{"router_bias": true, "init_std_router": 0.0376, "beta2": 0.95, "steps": 8824, "dataset": "wikipedia_en"}
Below are experts of layer 3 (counted from 0) of a mixture-of-experts language model. Rows are named router (the router's row for the expert), down (a neuron's output weights, with its number) and show model dimensions 0-255. Each number is 200 + 30 x the weight over its row's rms, rounded and kept within 0 to 999.
After each expert's rows: a language model's description of what the expert responds to. This comes from a sample of Wikipedia text that the model never trained on.

# expert 53
router,197,276,124,123,266,238,307,181,196,163,177,248,231,209,204,194,241,180,210,211,207,199,202,217,195,209,171,326,242,228,207,264,252,225,224,164,175,220,219,228,201,234,249,226,193,187,181,196,152,151,201,225,181,162,225,214,161,186,223,235,207,193,219,182,160,202,154,188,184,197,165,257,237,179,168,238,177,183,206,225,246,169,172,183,188,143,202,195,220,176,185,215,190,147,204,254,185,150,186,210,162,213,218,202,219,181,142,216,196,159,218,151,186,190,151,215,205,188,233,195,191,204,164,176,178,165,223,208,234,191,203,211,177,223,202,217,169,216,176,223,205,221,178,153,181,253,172,247,191,177,182,174,225,199,228,241,254,161,160,236,167,221,153,192,190,210,203,181,278,202,181,235,165,183,207,190,212,222,222,190,209,201,165,182,205,164,200,181,189,183,166,201,198,201,197,191,225,193,185,250,292,202,156,220,194,197,213,185,240,204,200,203,200,204,215,220,203,214,220,254,200,254,195,200,216,165,255,180,194,229,204,225,210,183,196,162,176,215,223,232,195,181,163,198,216,179,245,192,201,226,223,185,188,167,171,197
down0,234,188,231,225,114,204,197,188,179,160,277,265,113,164,201,165,201,182,207,211,195,146,190,178,109,208,198,123,253,175,233,209,184,193,211,234,214,197,162,201,156,133,211,197,173,168,214,201,182,204,183,210,184,187,213,192,213,157,133,150,218,199,152,189,196,202,190,203,164,178,200,186,175,194,198,204,193,222,181,187,200,171,192,222,195,167,204,228,228,215,208,192,191,271,227,157,216,210,184,219,191,214,152,186,209,299,195,241,213,230,248,188,190,217,214,129,218,219,229,152,203,199,251,164,163,198,201,176,218,160,198,147,144,181,122,202,190,191,168,209,159,213,185,208,196,201,201,192,200,208,211,164,200,164,192,144,203,233,240,179,203,224,183,165,204,218,190,213,197,191,200,180,198,199,170,211,198,216,193,158,170,172,200,197,187,176,106,191,201,197,198,195,281,194,186,180,222,186,229,155,224,191,205,222,201,194,202,198,199,211,199,185,203,202,105,165,154,214,201,210,181,220,188,215,200,177,232,198,227,214,198,215,182,200,124,200,218,218,171,196,185,221,182,252,149,242,273,198,219,233,198,199,201,215,163,252
What it handles: Finite verbs and object pronouns right after a subject in biographical prose, such as was, is, became, died, hired him.

# expert 3
router,172,241,153,194,223,217,230,242,196,145,166,206,160,217,238,232,240,211,222,190,207,203,201,225,194,232,101,310,185,141,184,263,206,208,212,198,176,199,175,211,193,215,227,247,197,188,256,168,243,171,242,165,186,188,185,231,167,192,311,194,184,192,249,150,164,180,213,163,203,190,152,184,180,187,195,229,200,216,194,201,249,203,190,224,162,176,213,170,196,190,200,223,260,164,190,266,149,167,215,193,161,177,182,257,190,134,182,251,202,196,237,207,202,206,246,213,165,215,216,208,202,151,214,186,198,136,212,213,190,180,170,200,192,234,185,215,160,244,205,210,236,192,205,222,180,203,214,236,242,202,163,201,228,157,188,131,168,162,132,218,183,197,195,173,171,206,177,175,263,212,198,214,206,207,176,139,255,188,202,183,213,227,204,173,189,166,173,189,180,181,207,188,190,218,243,219,251,190,203,181,229,155,206,193,196,219,207,242,208,240,188,208,180,220,218,171,211,242,213,219,209,212,193,214,208,195,157,205,165,215,167,113,209,144,220,200,210,191,177,185,245,223,177,194,174,167,194,188,232,227,188,180,213,205,174,197
down0,218,223,197,201,219,190,179,206,191,236,188,194,221,225,194,208,209,200,239,142,249,201,240,198,228,180,185,219,179,264,195,185,170,232,234,200,199,190,209,207,212,137,183,243,256,201,192,207,240,209,182,207,177,188,155,205,189,180,230,209,177,104,192,209,266,241,111,200,184,187,205,197,210,139,117,202,188,201,204,207,234,195,183,207,227,199,202,188,220,190,195,180,188,202,218,201,196,241,208,218,207,204,200,190,203,169,206,207,211,208,198,234,159,155,222,205,199,170,202,222,102,208,181,224,200,209,170,150,237,265,199,222,147,145,251,237,180,193,201,198,175,200,219,203,186,253,204,227,262,213,214,200,218,206,149,114,195,200,265,175,217,196,195,197,236,193,162,197,160,184,198,219,162,224,190,130,209,206,146,160,172,199,177,223,244,179,199,220,171,212,212,192,200,200,204,195,202,216,226,212,175,202,218,177,46,217,170,274,179,212,200,217,231,180,238,170,197,178,189,255,141,217,199,233,169,231,231,197,205,257,203,195,202,193,205,200,205,203,196,213,190,221,192,137,213,143,208,194,187,215,207,171,233,210,242,201
What it handles: Opening pieces of Latin-derived words like trans, compet, impro, exhib, plus opening parentheses before acronyms and "See" in section headings.

# expert 49
router,230,278,156,90,266,217,230,142,168,188,188,265,218,192,212,209,281,193,180,209,190,167,215,196,159,189,131,275,236,184,228,243,187,193,154,212,213,222,192,225,179,222,191,211,214,146,202,176,175,192,206,217,171,166,175,204,175,236,262,238,231,200,244,168,202,181,152,169,207,184,216,203,195,190,175,219,198,171,194,229,217,188,188,189,187,156,201,196,239,179,174,165,213,200,222,194,156,168,200,178,213,185,214,214,254,191,185,227,166,190,180,187,152,189,203,194,202,120,177,195,184,160,181,145,176,168,184,252,199,239,150,223,186,206,256,208,189,243,190,174,242,170,203,176,163,188,140,247,219,191,174,237,220,202,208,222,230,185,182,244,181,195,181,228,197,229,193,195,232,199,212,204,203,204,197,183,225,198,182,200,222,218,171,178,149,164,163,205,175,165,195,216,204,229,232,175,285,151,220,205,227,188,200,163,232,209,191,229,200,213,194,182,189,232,143,250,191,245,199,234,184,200,163,202,220,173,242,137,134,201,164,128,178,234,168,218,243,183,191,203,230,163,211,208,207,203,216,226,186,187,220,254,182,203,186,187
down0,215,103,230,264,186,195,193,181,159,160,185,224,211,206,171,216,200,129,206,199,141,219,151,198,198,192,216,194,208,205,210,227,199,175,198,267,258,191,195,210,152,229,262,197,182,197,200,195,202,208,187,197,219,204,205,145,200,183,253,199,189,149,205,186,200,206,239,217,165,229,202,211,191,199,226,200,183,181,215,192,195,220,176,231,198,181,205,173,190,119,214,259,198,246,207,201,156,192,261,211,291,154,201,139,214,194,233,172,189,200,205,208,199,206,222,204,203,192,172,204,150,239,247,203,194,165,265,202,197,223,157,252,199,166,212,194,187,210,216,194,240,202,198,176,191,213,232,244,227,203,236,172,240,152,254,204,162,211,194,269,196,173,226,171,137,221,190,260,202,200,211,318,177,160,196,172,225,180,202,158,165,204,211,198,186,230,164,200,199,194,194,221,228,181,149,238,211,206,190,219,246,168,193,224,192,81,200,200,240,199,203,202,194,178,200,199,210,199,201,224,161,200,195,198,210,200,202,207,196,222,173,214,209,192,244,202,202,200,188,257,195,203,275,186,177,238,193,197,188,194,223,234,201,207,221,123
What it handles: Periods, often with quotes, brackets or paragraph breaks, ending narrative sentences before The, He, In; also but, although, though.

# expert 7
router,190,222,173,153,238,235,227,195,176,168,177,261,190,200,241,208,249,201,207,196,231,168,197,202,193,229,120,295,233,213,183,273,151,212,188,163,174,186,199,222,166,184,207,238,244,183,224,160,193,205,215,183,252,168,208,227,161,207,274,208,208,201,247,188,153,188,184,161,231,200,173,232,216,211,201,224,170,208,208,187,226,208,155,183,188,153,188,191,161,190,203,174,223,183,197,237,169,237,161,194,170,146,211,250,201,211,198,198,192,201,205,181,177,138,263,208,225,190,178,190,179,201,182,220,167,185,199,220,217,271,202,230,220,243,164,211,189,213,174,99,189,109,196,176,128,219,199,220,222,174,130,204,179,160,193,156,184,172,199,233,149,227,163,186,196,225,154,185,258,185,134,227,202,239,171,188,238,188,195,249,253,234,154,198,152,193,172,207,242,179,206,168,227,239,194,244,226,177,183,194,240,173,181,217,213,238,210,232,219,215,196,193,192,230,221,177,202,229,197,219,210,203,145,186,203,189,167,182,183,184,174,140,204,204,173,211,201,200,199,195,216,210,168,195,188,183,245,215,183,205,168,155,230,202,193,212
down0,178,206,201,199,200,190,232,193,233,204,203,176,292,148,194,231,162,222,199,217,209,200,199,202,162,187,204,240,197,188,220,142,212,200,201,179,157,142,209,200,178,206,210,157,246,189,197,249,200,179,129,202,197,182,205,228,187,184,202,213,213,196,201,155,204,282,186,247,215,189,212,119,203,135,207,250,204,202,244,204,272,198,195,200,207,204,232,159,201,202,201,240,204,181,198,167,199,238,154,216,197,177,199,200,170,197,202,203,173,212,136,186,205,253,209,181,201,187,174,199,201,169,199,183,189,180,245,183,170,153,175,180,190,132,204,144,120,201,175,184,199,153,198,235,162,165,206,195,202,211,195,221,215,155,234,182,175,197,215,165,192,259,187,187,202,192,210,205,200,200,217,211,203,206,192,195,203,135,216,201,180,159,211,188,244,233,124,179,165,198,194,217,225,207,226,246,151,191,203,200,200,203,203,190,202,267,200,233,208,225,202,216,214,256,164,145,270,145,195,202,195,213,178,224,176,154,154,180,149,168,241,179,255,218,214,201,170,211,184,213,191,202,191,206,200,210,161,245,202,162,200,151,164,280,201,318
What it handles: Opening pieces of longer words such as con, ex, sub, pro, inter, comp, plus opening parentheses before an explanatory aside.

# expert 48
router,236,220,163,129,272,267,275,225,247,168,270,240,257,242,214,147,286,171,238,228,160,197,230,219,186,279,129,261,185,174,199,214,202,161,154,205,197,194,205,203,187,192,212,270,157,230,201,182,142,217,201,216,142,203,180,199,242,177,224,216,199,236,277,180,174,185,210,156,223,188,197,229,173,192,219,202,170,213,188,203,232,204,196,236,236,188,220,176,216,186,203,188,195,181,193,252,190,201,231,231,179,164,198,252,182,159,208,214,216,195,211,245,167,221,234,194,199,132,219,232,189,207,184,218,214,189,226,215,228,171,205,214,226,213,203,229,208,228,267,189,205,255,213,182,173,208,204,242,198,173,163,210,227,214,207,179,196,206,196,228,161,195,165,190,202,217,210,227,274,190,200,228,162,186,202,152,194,221,240,207,211,162,148,205,216,181,173,140,186,187,258,230,188,218,223,205,236,198,223,171,229,195,181,209,243,221,200,184,228,182,191,189,212,211,219,192,197,214,226,228,221,210,115,210,244,193,185,213,189,204,179,159,220,215,191,218,170,208,226,185,186,227,147,189,240,147,206,164,215,173,167,216,237,198,178,177
down0,196,199,208,207,201,176,195,237,198,205,188,172,223,203,235,152,203,207,144,181,177,201,144,197,201,198,175,241,197,215,234,203,209,172,163,247,116,250,202,200,192,197,198,201,256,172,221,195,223,183,199,233,227,177,208,199,187,249,232,184,199,167,198,200,267,181,199,144,219,149,87,202,202,199,216,200,164,218,200,247,214,212,209,143,210,200,196,202,192,145,224,189,266,273,166,211,199,202,181,202,209,228,235,172,196,198,210,239,218,211,209,167,268,145,194,240,192,271,193,254,200,214,201,188,180,263,229,207,154,201,209,263,208,201,200,188,179,150,183,245,195,180,148,167,164,211,201,247,198,170,173,197,197,210,201,173,221,206,247,195,177,234,203,209,262,192,200,160,222,193,247,195,211,175,213,185,244,211,185,204,163,141,202,166,121,149,249,244,150,193,168,200,200,157,137,174,183,231,201,231,209,172,195,138,253,146,259,199,202,244,169,257,190,200,190,207,201,210,193,204,229,259,161,189,213,191,190,210,201,181,214,187,199,164,165,205,242,193,200,204,196,198,191,216,130,202,177,198,166,223,201,206,183,177,207,187
What it handles: The preposition by after passive verbs (designed by, derelict by), plus against, via, country codes, and table pipes or dashes before names.

# expert 61
router,150,248,155,185,224,226,255,174,215,109,212,231,189,211,205,187,250,200,256,194,194,234,221,224,200,156,140,248,234,194,200,215,202,225,168,202,168,202,207,209,181,222,247,188,161,118,165,205,173,190,210,231,175,208,190,200,225,172,263,194,218,161,205,193,206,203,209,196,177,183,135,223,157,214,207,215,169,216,199,203,203,176,186,167,190,168,199,214,172,192,189,143,224,188,206,213,202,206,171,194,198,226,206,206,211,166,199,195,183,217,246,186,204,212,242,245,207,155,228,219,194,167,174,151,204,165,198,229,224,208,171,190,212,236,233,208,204,228,191,133,207,167,160,196,128,202,168,229,217,213,142,234,222,189,192,192,235,205,190,195,147,195,153,217,159,223,228,230,284,225,125,226,216,173,171,163,194,220,165,255,223,237,134,210,133,175,151,190,187,199,219,190,218,229,170,191,220,219,224,185,250,219,209,214,226,193,244,217,191,197,191,235,203,215,213,249,206,231,216,232,192,215,80,220,179,182,180,215,224,153,138,194,219,197,166,204,203,215,183,146,201,236,148,179,221,203,211,179,202,212,206,231,231,203,156,145
down0,271,199,195,201,184,181,208,252,191,193,195,147,235,143,204,196,206,203,189,167,181,130,210,202,192,190,265,135,202,220,199,255,230,221,194,207,194,240,204,186,213,190,190,153,185,177,225,216,217,168,195,213,210,214,153,191,200,238,150,210,232,190,178,214,174,212,221,241,194,241,180,203,155,201,175,133,213,244,221,193,145,200,218,232,199,188,216,196,133,205,174,192,219,174,167,150,230,175,193,158,224,238,293,206,198,252,165,199,225,231,219,203,148,194,167,189,181,172,251,192,200,204,227,200,232,220,195,213,200,162,190,198,236,183,165,255,192,185,147,253,158,164,234,190,218,205,209,188,176,208,202,216,215,210,172,303,186,196,185,215,211,207,175,195,174,218,200,212,192,230,213,197,178,214,213,268,259,260,203,223,183,210,195,208,187,202,237,194,129,168,212,188,240,202,191,184,151,212,197,196,188,198,249,153,192,152,157,222,180,232,114,193,187,200,201,200,201,199,261,164,124,230,196,191,140,190,200,196,201,204,175,207,284,223,197,192,190,204,213,200,248,173,145,248,281,204,198,200,184,194,192,189,225,204,191,203
What it handles: Short interior pieces of words and names after an initial letter, such as p-a-elex, l-ith-ography, estro-gen, C-ut Copy.

# expert 46
router,183,269,157,188,221,243,248,219,195,164,204,165,263,185,188,213,260,175,194,186,236,190,191,242,193,221,192,309,220,188,206,203,164,201,154,203,167,190,172,211,199,223,166,203,189,141,234,177,218,157,202,224,187,156,198,228,181,166,280,224,220,200,267,187,176,181,244,137,207,194,167,219,215,234,172,201,174,239,216,199,230,158,200,160,155,206,204,206,216,190,212,190,260,198,208,222,191,215,208,226,203,156,207,208,231,111,150,226,149,196,216,223,194,160,231,275,191,143,273,177,211,222,210,142,173,190,218,206,198,205,184,188,188,215,164,190,182,213,213,209,216,230,174,157,199,209,210,214,229,198,181,189,234,168,212,186,199,147,174,238,210,212,203,203,201,219,220,203,267,239,172,217,162,209,231,159,237,203,220,196,197,193,153,167,178,188,201,226,208,211,222,216,231,222,244,251,248,171,214,204,245,200,190,210,198,189,195,168,201,241,158,267,212,201,179,201,147,227,197,234,181,189,152,206,182,162,149,184,147,220,183,150,246,204,192,224,188,210,194,189,184,246,160,180,176,188,221,230,234,214,203,250,191,248,207,153
down0,201,199,200,189,247,200,201,186,200,199,201,223,221,195,198,157,210,228,253,200,136,189,222,176,260,264,199,162,216,200,197,169,219,214,180,159,217,185,222,209,226,196,175,179,212,180,205,207,241,191,199,199,138,182,277,276,197,191,217,203,191,149,173,184,215,220,131,204,176,172,202,190,169,198,207,202,186,171,197,243,158,247,197,196,199,190,147,198,204,201,201,181,211,204,194,201,140,194,229,233,201,250,246,153,214,204,195,237,199,195,190,199,91,231,183,218,199,203,236,230,214,201,213,251,183,195,201,241,182,149,200,176,195,209,201,216,193,185,197,250,277,174,224,147,197,151,204,183,197,172,200,182,210,219,200,215,199,203,160,222,170,192,173,123,157,195,212,155,186,212,241,185,184,184,282,182,207,198,200,180,226,196,162,184,158,211,116,199,190,223,159,186,160,147,250,193,192,210,200,195,223,138,199,186,215,162,187,201,170,264,129,188,287,189,213,199,161,202,232,215,169,181,188,196,201,201,244,236,200,157,201,200,224,233,186,137,204,200,206,179,271,233,192,195,186,161,202,158,166,195,191,200,119,198,185,173
What it handles: Spaces, dashes and cells in football career tables and infobox lines, such as Pld, GF, DF, Liga, 2016–17, and leading list hyphens.

# expert 12
router,196,237,122,165,219,225,236,180,189,165,215,255,253,200,196,154,248,142,216,213,184,190,237,167,168,201,129,315,233,181,228,225,198,176,155,181,189,189,230,205,200,176,208,250,189,152,228,167,189,163,207,213,138,173,197,190,181,200,244,247,221,200,198,180,153,192,195,188,241,180,238,239,165,202,180,210,136,214,213,212,244,178,178,200,236,158,191,178,211,169,199,181,170,190,220,206,218,192,192,204,187,203,174,193,182,157,167,230,213,259,220,217,198,195,249,230,202,152,226,253,223,164,156,167,207,190,228,211,172,158,199,232,224,232,213,219,216,195,216,309,244,151,196,170,213,207,200,178,207,176,164,233,224,154,205,166,225,190,169,258,206,182,180,235,201,207,210,193,225,229,203,196,174,187,208,146,228,174,154,251,241,203,152,241,169,141,187,213,225,194,191,192,170,218,232,221,224,192,201,196,253,225,211,193,195,207,233,238,168,210,205,201,220,254,223,201,147,205,201,184,157,227,187,200,189,176,180,199,175,203,198,112,189,148,203,156,222,248,155,209,181,193,184,189,241,229,192,200,189,205,179,239,206,176,204,187
down1,257,199,202,143,198,147,219,197,169,197,161,183,106,188,276,201,248,220,201,179,201,199,216,180,232,256,217,175,176,199,208,210,199,273,200,201,249,186,221,198,216,202,181,179,238,171,205,184,208,235,203,138,236,197,204,195,204,225,256,203,229,206,224,310,165,202,198,202,181,206,205,267,216,204,198,121,184,195,199,155,174,235,196,168,196,189,190,212,201,217,230,162,193,197,152,248,202,203,232,201,199,202,199,248,240,190,194,187,192,202,203,249,194,125,169,188,198,187,138,230,212,133,267,190,184,191,257,200,229,224,201,176,201,200,213,171,182,199,208,171,181,209,210,186,197,124,210,206,157,177,195,233,193,219,131,201,203,214,164,148,183,206,191,207,200,216,265,178,195,165,197,224,227,239,180,199,191,218,239,185,196,195,200,194,226,192,192,200,200,190,200,202,196,204,202,119,202,194,182,211,131,228,216,225,229,150,209,203,172,215,221,218,197,219,298,211,200,195,200,264,197,196,202,175,155,223,206,201,200,261,185,195,176,208,238,194,167,230,209,170,171,190,203,244,204,182,130,196,213,204,260,183,205,200,153,142
What it handles: Abstract or event nouns after the, a, his, often before of or to, such as reason, position, death, success, involvement.

# expert 56
router,182,285,189,115,319,237,309,209,205,181,191,230,220,235,169,163,279,172,180,221,204,161,201,235,184,227,172,278,237,169,174,219,232,169,188,167,214,193,250,228,197,211,202,256,185,184,180,210,183,164,215,214,180,145,195,235,208,209,233,226,162,220,200,222,183,198,221,179,210,171,158,240,210,163,172,239,191,235,184,218,244,168,173,168,197,179,194,233,190,171,170,193,234,196,227,207,206,180,183,192,177,167,216,228,208,209,206,229,148,173,266,194,195,155,175,233,212,184,251,211,211,171,214,174,251,178,216,214,203,210,234,224,220,182,225,177,205,250,222,136,179,182,201,188,172,248,190,255,238,220,185,184,202,197,185,218,254,155,156,248,134,216,161,205,200,213,208,165,252,193,181,189,175,192,165,201,192,193,224,199,200,188,185,202,209,106,221,195,209,176,220,245,185,196,216,184,201,167,228,211,208,181,173,207,211,194,259,215,192,244,187,233,183,204,218,220,187,201,189,240,156,233,194,205,190,208,208,209,217,224,214,138,201,209,230,195,181,218,194,184,233,194,127,158,198,194,258,195,205,180,202,215,190,186,208,193
down0,203,211,215,221,194,195,241,204,201,223,224,193,172,205,193,291,240,198,183,236,205,202,186,176,200,183,186,201,228,217,198,161,169,292,219,146,203,191,200,265,166,177,149,208,247,197,235,195,189,191,178,158,185,152,220,233,200,221,205,175,181,147,176,157,186,177,172,201,197,202,196,168,169,271,219,201,193,220,208,184,202,172,199,185,210,199,214,199,190,205,191,193,196,204,199,235,189,201,244,224,221,233,208,170,212,199,192,238,200,194,208,185,181,192,202,184,204,244,203,160,225,199,199,197,196,198,204,197,207,187,199,200,215,187,199,230,206,175,253,137,182,200,182,237,181,220,155,191,231,308,218,141,196,184,202,270,154,123,201,201,232,160,238,175,217,209,214,240,175,204,197,236,234,196,198,173,174,199,185,185,188,166,199,198,174,328,208,194,155,188,200,192,200,305,222,214,262,199,230,143,238,239,139,227,211,265,198,197,209,193,159,222,201,194,193,162,198,173,187,199,207,168,230,192,135,183,252,230,208,237,185,208,211,209,227,211,114,160,159,212,165,188,203,231,171,194,204,157,206,186,203,235,202,128,209,204
What it handles: The articles a and an and the verbs was, is, has, had, been in definitional sentences like was a Baltic German.

# expert 44
router,206,262,162,96,229,240,236,193,175,184,209,253,238,194,188,219,193,188,172,212,160,196,204,208,185,222,115,309,249,203,193,234,215,195,147,188,185,203,218,223,200,217,210,254,215,202,195,194,199,184,213,155,211,203,175,212,181,201,224,214,215,223,273,164,178,153,190,208,212,220,179,231,237,215,156,209,185,209,225,218,237,209,175,203,216,155,247,182,204,162,206,174,295,188,173,230,185,205,198,175,169,217,234,193,265,181,181,168,217,205,245,215,197,184,204,215,201,192,228,192,217,165,204,175,215,188,203,217,210,202,186,234,242,229,188,197,171,227,208,267,169,188,180,166,259,195,186,199,200,207,147,170,200,213,226,156,203,171,190,227,185,163,181,214,218,246,235,228,272,171,172,222,183,206,192,161,181,216,156,180,203,232,230,177,147,88,186,219,212,171,208,237,207,260,155,208,223,182,173,198,207,183,206,205,200,186,216,207,191,230,159,176,172,224,131,213,163,232,200,233,233,251,179,179,206,157,215,193,151,224,194,131,219,163,213,177,211,201,194,235,183,185,159,183,209,161,222,211,210,188,253,207,184,219,220,185
down0,239,209,197,204,175,171,201,194,176,165,198,200,153,229,211,254,200,199,197,206,196,236,187,220,194,217,232,135,183,215,216,199,193,216,234,274,164,121,203,108,203,231,204,110,196,198,219,186,208,248,200,257,225,278,184,221,193,220,144,207,158,198,219,117,211,206,242,205,206,197,207,200,180,212,194,134,229,221,200,220,214,152,258,201,201,177,219,172,255,198,234,200,188,182,224,215,196,180,229,196,145,182,197,197,177,186,200,146,235,198,210,177,213,246,130,195,172,206,206,209,198,187,233,198,202,155,192,200,207,222,148,201,200,200,217,161,203,263,243,203,205,208,198,204,252,200,179,213,202,201,200,150,198,190,199,200,218,206,227,169,223,235,196,197,226,215,154,292,208,203,200,219,214,221,182,175,192,187,202,187,270,241,169,184,221,124,190,160,199,192,202,233,244,201,191,188,205,213,238,175,199,156,242,200,211,200,144,197,199,141,274,183,226,195,201,199,202,202,152,195,217,198,199,207,249,183,207,175,226,169,274,186,241,212,173,216,271,204,201,156,185,244,217,128,225,184,196,231,222,200,147,198,208,203,186,215
What it handles: Modal verbs and sentence adverbs after a subject, such as would, could, may, later, also, However, further.

# expert 37
router,175,268,142,141,254,190,264,202,208,160,225,262,236,225,258,180,241,188,193,216,207,197,252,212,160,236,132,295,215,164,201,232,203,165,163,215,228,244,174,245,191,230,176,184,199,155,211,196,159,205,182,176,256,194,180,243,155,201,227,247,175,191,240,159,188,211,225,247,277,181,141,221,177,176,204,201,163,187,187,193,276,199,188,159,188,166,213,216,166,166,213,184,167,188,221,259,225,203,212,173,202,193,202,245,196,138,176,175,207,221,211,222,216,172,243,185,179,176,235,172,194,191,218,188,243,214,227,195,216,237,196,209,203,190,218,216,193,218,241,172,201,225,235,190,160,190,216,232,215,223,176,183,185,176,207,230,200,186,204,174,204,237,210,205,209,217,198,201,237,203,165,252,200,195,211,198,224,188,163,156,224,200,166,235,154,130,196,225,183,204,233,214,232,226,160,205,241,194,180,164,186,160,196,188,248,203,222,165,201,222,203,207,195,218,183,212,209,242,205,237,187,221,168,232,171,150,175,205,159,231,170,117,153,189,185,204,225,200,202,173,265,192,171,142,242,237,215,205,178,190,200,237,212,243,221,169
down0,200,188,225,250,203,173,169,210,231,185,150,236,195,164,225,164,236,87,271,173,199,230,186,236,166,237,196,230,190,198,198,192,193,192,214,194,144,196,192,208,181,191,211,178,153,199,190,188,229,250,170,203,190,199,220,198,200,194,258,172,185,258,197,151,221,204,147,158,199,204,282,217,200,192,191,199,190,177,204,176,194,191,237,216,224,194,205,174,177,199,197,212,177,158,197,142,203,212,218,197,237,205,200,213,184,225,174,196,251,200,259,226,182,209,214,178,213,198,212,200,272,122,210,232,237,133,211,226,207,209,172,206,228,227,188,171,272,180,202,258,176,201,196,187,155,201,208,201,198,172,183,234,252,233,231,162,141,253,205,196,202,195,184,214,158,212,197,190,285,238,309,176,191,199,213,193,157,282,205,194,226,201,245,158,177,196,143,201,158,224,214,198,200,185,200,199,250,205,230,213,163,178,203,177,124,179,218,181,160,221,196,179,198,200,230,188,201,211,179,216,224,147,115,201,162,214,211,199,210,156,204,173,195,238,201,162,199,194,201,168,200,209,204,203,192,140,178,190,183,197,200,198,180,208,199,198
What it handles: The word to (infinitive or preposition) and modals like would, can, must, may, will, not, plus word starts like w-, gu-.

# expert 25
router,186,270,150,155,259,194,264,195,214,94,204,244,228,207,202,203,274,175,245,204,177,193,188,245,231,172,189,280,256,167,210,203,183,198,147,199,204,220,234,258,224,224,250,221,164,203,239,175,202,168,199,176,178,136,179,258,209,193,275,188,204,235,239,179,152,209,175,165,215,213,193,219,187,208,165,192,169,229,217,171,231,213,189,194,232,184,246,196,157,168,190,167,238,200,204,245,166,186,192,171,181,176,230,229,210,160,207,179,177,213,245,227,164,215,204,212,137,126,210,205,193,217,209,185,216,202,179,182,188,161,166,239,178,208,169,217,154,245,194,223,173,151,178,207,194,223,234,209,196,180,157,189,185,189,189,174,210,175,193,243,186,175,200,208,201,234,275,188,278,211,169,193,155,185,198,167,234,201,191,201,207,213,173,216,153,131,225,166,213,158,214,201,185,233,213,211,227,192,267,194,216,250,187,204,224,203,195,216,199,229,223,193,208,239,143,225,185,249,231,211,202,225,129,214,177,200,196,197,200,215,205,170,228,230,171,193,220,216,187,183,193,191,186,189,215,196,227,239,246,198,180,223,159,198,183,175
down0,196,200,201,180,195,198,232,215,160,217,226,177,249,191,196,162,203,166,195,208,122,216,202,204,214,213,180,238,200,272,223,188,139,205,194,210,188,207,199,168,200,174,200,265,185,207,147,222,150,194,257,229,199,203,214,199,194,197,233,194,198,201,219,225,194,213,199,186,222,186,202,179,169,242,215,181,203,200,168,243,187,172,233,127,201,119,191,161,227,204,197,182,187,180,175,257,238,188,217,218,193,200,223,219,198,196,195,212,223,204,216,215,157,186,199,204,195,201,175,206,175,186,183,165,184,204,213,199,241,205,189,209,171,252,157,274,199,212,198,204,194,152,170,224,248,200,175,178,206,216,223,190,174,192,183,223,203,135,203,211,201,168,214,279,210,291,187,169,232,227,122,188,188,209,188,218,201,199,202,135,211,208,171,136,199,157,196,242,150,265,195,174,214,260,158,198,209,200,252,191,165,193,232,252,213,176,226,255,166,173,215,214,181,203,205,197,190,294,202,220,188,203,249,159,216,142,187,155,285,193,172,236,211,178,216,201,204,203,257,228,229,223,203,179,218,186,251,196,195,240,202,240,273,220,153,168
What it handles: Cells in wiki tables, especially party results like Liberal hold or UKIP gain, plus cells such as Album, and LaTeX backslashes.

# expert 20
router,177,267,147,141,252,233,273,195,218,173,152,248,215,199,238,219,261,204,150,220,210,214,236,215,238,197,169,290,204,184,228,211,207,183,126,233,177,200,226,208,210,196,219,186,156,154,217,197,185,174,180,173,177,168,168,256,213,262,254,194,196,197,250,188,194,200,207,193,188,168,179,164,180,206,188,195,154,222,193,219,241,171,168,188,205,187,149,230,207,147,208,187,234,211,218,202,162,215,274,161,170,229,175,241,216,183,170,223,188,197,255,187,156,170,205,197,180,199,225,203,207,201,199,150,212,180,183,249,235,182,175,245,207,156,176,180,154,207,210,144,227,188,189,197,156,198,207,251,207,227,173,158,251,186,214,205,239,118,148,225,134,181,220,201,221,235,187,231,220,192,185,186,164,184,203,177,208,224,228,167,214,186,176,188,176,144,189,154,186,189,206,193,207,247,183,211,233,197,235,217,243,189,172,213,252,188,207,202,226,227,214,207,151,219,174,210,202,192,208,228,163,198,142,226,169,160,175,193,162,249,186,154,216,188,179,186,189,231,226,233,248,186,207,161,204,181,265,220,188,192,186,226,165,196,178,186
down0,200,193,186,173,229,198,186,164,134,218,202,208,172,189,196,185,170,192,202,205,163,181,177,225,203,175,248,235,114,189,223,208,185,207,206,191,206,197,160,200,212,145,195,215,216,114,198,277,201,196,139,202,228,169,173,129,153,204,257,176,190,231,242,222,195,197,203,192,216,203,191,224,204,157,177,166,242,164,202,255,276,134,199,215,198,196,152,202,179,133,224,195,203,200,179,264,206,172,160,201,226,201,184,212,188,167,203,185,224,183,140,240,249,218,231,190,185,125,223,207,195,202,215,187,212,201,209,238,171,220,254,247,168,190,239,161,192,166,208,206,271,170,206,195,185,150,193,197,203,210,154,258,196,199,202,214,164,202,219,210,208,199,238,245,190,196,214,199,232,194,238,194,199,150,188,156,186,200,113,199,200,202,182,229,175,279,118,136,148,257,209,210,193,218,167,176,187,200,236,240,173,200,195,211,227,146,203,195,195,229,224,199,198,228,199,190,202,203,169,207,220,164,208,222,190,254,187,203,202,206,202,204,165,188,199,156,246,172,196,201,202,215,205,182,191,156,201,213,201,199,212,211,203,255,164,268
What it handles: Past participles and adjectives after was or is, mostly known, named, called or referred, often followed by as, by or to.